config = dict(
    num_hidden_layers=11,
    hidden_size=96,
    n_experts=128,
    experts_per_token=2,
    d_expert=96,
    d_shared_expert=128,
    hidden_act='gelu',
    moe_layers=[1, 3, 5, 7, 9],
    router_score='softmax',
    normalize_top_k=True,
    routed_scale=1.41,
    balance_loss=0.00243,
    balance_bias=False,
    router_z_loss=0.0001,
    shared_expert_gate=True,
    init_std_router=0.00895,
    lr_router=0.000932,
    vocab_size=3705,
    norm='rmsnorm',
    norm_eps=1e-05,
    tie_word_embeddings=True,
    optimizer='soap_variant',
    learning_rate=0.0147,
    max_grad_norm=0.5,
    batch_tokens=131072,
    max_seq_len=512,
    train_tokens=512100000,
    max_steps=3908,
    dataset='wikipedia_en',
)
Below are experts of layer 7 (counted from 0) of a mixture-of-experts language model. Rows are named router (the router's row for the expert), up (a neuron's input weights, with its number) and show model dimensions 0-95. Each number is 128 + 24 x the weight over its row's rms, rounded and kept within 0 to 255.
After each expert's rows: a language model's description of what the expert responds to; "comes after" lists some tokens at least twice as common just before its tokens as in all text. This comes from a sample of Wikipedia text that the model never trained on. Tokens count by the router's weight.

# expert 2
router [ 91 124 120 153 146  96  97 101 151  75 139 145  74 115 100 163  80  78 137 131 128 167 150 106 138 114 141 108 149 140 109 151 121 106 138 125 154 130 153 122 139 142 162 130 142 147  98 100  93 105 151 128 109 122 122  86 137 121 159 154  97 153 140 137 157 145 102 131 117 118 120 170 139 153 152 123 110 153 100 132 156 111 142 168 113  97 155 163 114 115 113 120 175 143 168 140]
up0 [120 149  93 112 134 120 149 152 120 139 143 159 112 134 137 108 156 129 162 142 147 110 117 117 116  81 151  95 152 120 149 121 101 120  90 129 179 139 175  95 112 145 108 127 142 125 103  55 136 144 141 156 119  88 165 107 120  78  94 123 125 139 125 134 126 157 118 151  95 138 119 156 104 139 100  96 131 116 100 164 123 115 116 161 151 130 156 155 142 139 110 185 121  85 129 147]
What it handles: Hyphens in lists. Hyphen tokens that open bulleted infobox or list lines after a line break, such as "- Stadium:" and "- Years:", plus compound-word hyphens like "flag-raisers".
comes after: "\n", " co", " non", "-year", " Al", " All"

# expert 16
router [119 145 111 139 113 115  98 135 133 104 160 121 120 179  82 126 118 111 156 130 161 147 133 132 102 117  94 141 104  71 105 141 108 100 145 137 108 109 134 110 105 124 127 127 148 144 121 124 136 130 171 125 156 128  94 103 140 112 161 138 168 110 156 184 160 177 121  96 171 146 113 142 128  99 143  95 143 114 138 137 139  75 100 138  81 111 157 164 138 159 118 122 137 133  85 130]
up0 [ 93 181 135 129 134 106 133 121 134  97 136  93 155 163 118 138  98 138 117 160 124 133  92 138 145 108 111 154 122 114 134 121 100 143 148 122 141 108 115 143 148 124 107 118  89 151  88 153 146 120 151 124 105 122 139 104 129 135 163 115 166 154 117 134 118 124 139 117 193 153 147 123 147 122  73 122 161  60 101 150 152 143 155  98  97 103  96 109 116 102  73 100 106 148 125 114]
What it handles: Paragraph and line breaks. Line breaks, mostly double, after sentence ends or section headings such as ==Career==, before the next paragraph, heading or table.
comes after: ".", "==", " |", " =", "===", " =="

# expert 6
router [ 96 105 154 154 128 112 126 152 118 125 162 102  99 155  98 130 111 134 159 179 153 160 176 104 106 106 109 154 115 125 101 115 124 115 116 119 117 158 122 141 127 155 177 127 130 126 131  94 108 164 142 139 100  94  91  99 153 125 144 130 132 135 135 148 135 195 113 121 135 156 116 135  93  90 160 110 166 105 159 106 128  79 115 154 117 130 126 169 115 127  88 137 134 123 124  84]
up0 [127 119 137 170 145 114  86 148 125 148 136 100 134 134 159 150 120 118 159 112 113 155 112 150 134 130 129 188 144 153 160 144 139 171 142 122 131 168 128  74 166 106 118 125 143 139 130 137 164 128 169 133 123 100 105 128 126 106 159 119  93 178 130 107 153 148 123 123 128 151 103 129 113 139 154  91 100 144 166 138 132 118 143 129  86  82 143 182 168 124  99 104 152 145 166 122]
What it handles: Table cell entries. Short entries in pipe-delimited tables: digits, dashes, position codes like MF and DF, and result codes like SF and W.
comes after: " | ", "| ", "–", "|  |", " |", "2"

# expert 11
router [131 173 154 109 137 140 100 126 135 120 151 142 120 151  70 136 118  72 157 162 141 149 153  87 120 101  94 127 116  88  83 106 121  97 134 134 134 102 165 120 140 159 157 137 136 153 131  79 120 174 125 115 120  90 106  93 157 128 123 125 147 130 139 121 103 126 120  97 141 164 114 107 113  94 140 110 187 106 179 114 132 125 121 132 108 121 113 110  97 122 112 155 151 108 126 106]
up0 [121 128 146 169 148 143 119 140 132 102 177 146 113 112 146 119 114 119 162 170 129 147 154 106 163 110 114 119  62 148  90 145 125 109 160 171 141 146 159  98 125 106 103 145 138 152 151 140 142 180 117 119  89 110 132 139 138 162 126 116  80 125 164 102 133 128 146 146 135 130 149 124 169 159 127 108 111 131 127 166 118 108 140 174 103  85 139 125  94 144 104 141 127  88 133 161]
What it handles: Units after numbers. Unit and quantity words right after a number, mostly in tables and infoboxes, such as km, ft, kg, mm, million, %, days.
comes after: "2", "3", "5", "1", "0", "4"

# expert 49
router [136 124 108 143 118 142 106 145 149 157 158 139 109 133 109 119  87  93 156 167 189 166 110 129 142  94 107 126 155 117 166 134 118 138 126  97 112 114 128 115 175 110 164 120 136 105 131 113 130 136 200 138 161 118 114 125 158 115 132 122 129 174 122 125 135 167 114 129 187 143 133 136 122  95 173 116 102 117 132 154 165  94 137 171 110 104 164 145 131 146 137 138 155 112 139 139]
up0 [149 159 129 118 135 117 145 151 128 168 167 143  90 130  84 139 128 145 136  96 112 150 111 102 135 134 109 107 144 135 109 111 107 118  94 106 102 119 144 131 132 157  87 159 131 178 140 139 127 108 118 133 143 132 103 121 174 138 118  98 149  85 157 149 137 149 159  95 121 100 159 131  81 135 143 113 114 168 124 190 127 170  92 144 155 136 124  94 136 103  78  99 118 153 143 143]
What it handles: List and table line breaks. Line breaks ending an infobox field, list item or table row, just before the next - or | entry.
comes after: " |", ")", " |  |", " |  |  |", "% |", ") |"

# expert 5
router [135 111 105 103 136  82 126 157 127 123 163 140  88 107 129 156  93 125 183 144 125 143 133  88 124  95  68 116 102 116 118 140 133 148 139 108 104 126 110 132 169 170 138 137 113 111 122 115 159 146 121 160 119 126  98 122 114 166 132 117 142 162  89 116 154 128 102 110 153 166 155 136 144 106 136 121 142 142 134 134 120  91 166 148  64 121 182 148 112 137  93 139 115 131 149  97]
up0 [112  92 155 158 145 112 128 133 151 110 117 145 135 109 136 138 114 148 123 124 123 120 122 136 139 125 117  67 112 142 121 132 107 124 158 134 140 149 156 120 127 132 144 104 139 134 137 147 132 116  84 116  95 113  97 122 163 108 146 124 137 163  52 133 139 117 165 124 121 120 103  92 137 122 103  65 145 129 137 112 140 121 118 136  74 129 187  87  92 114  93 117 189 169 147 145]
What it handles: Infobox field labels. Word pieces completing field names in infobox lines before a colon, such as Form-ation, Publ-isher, Genus, Location, Years active.
comes after: "-", "Personal", "2", "Sc", "- Pro", "- Cl"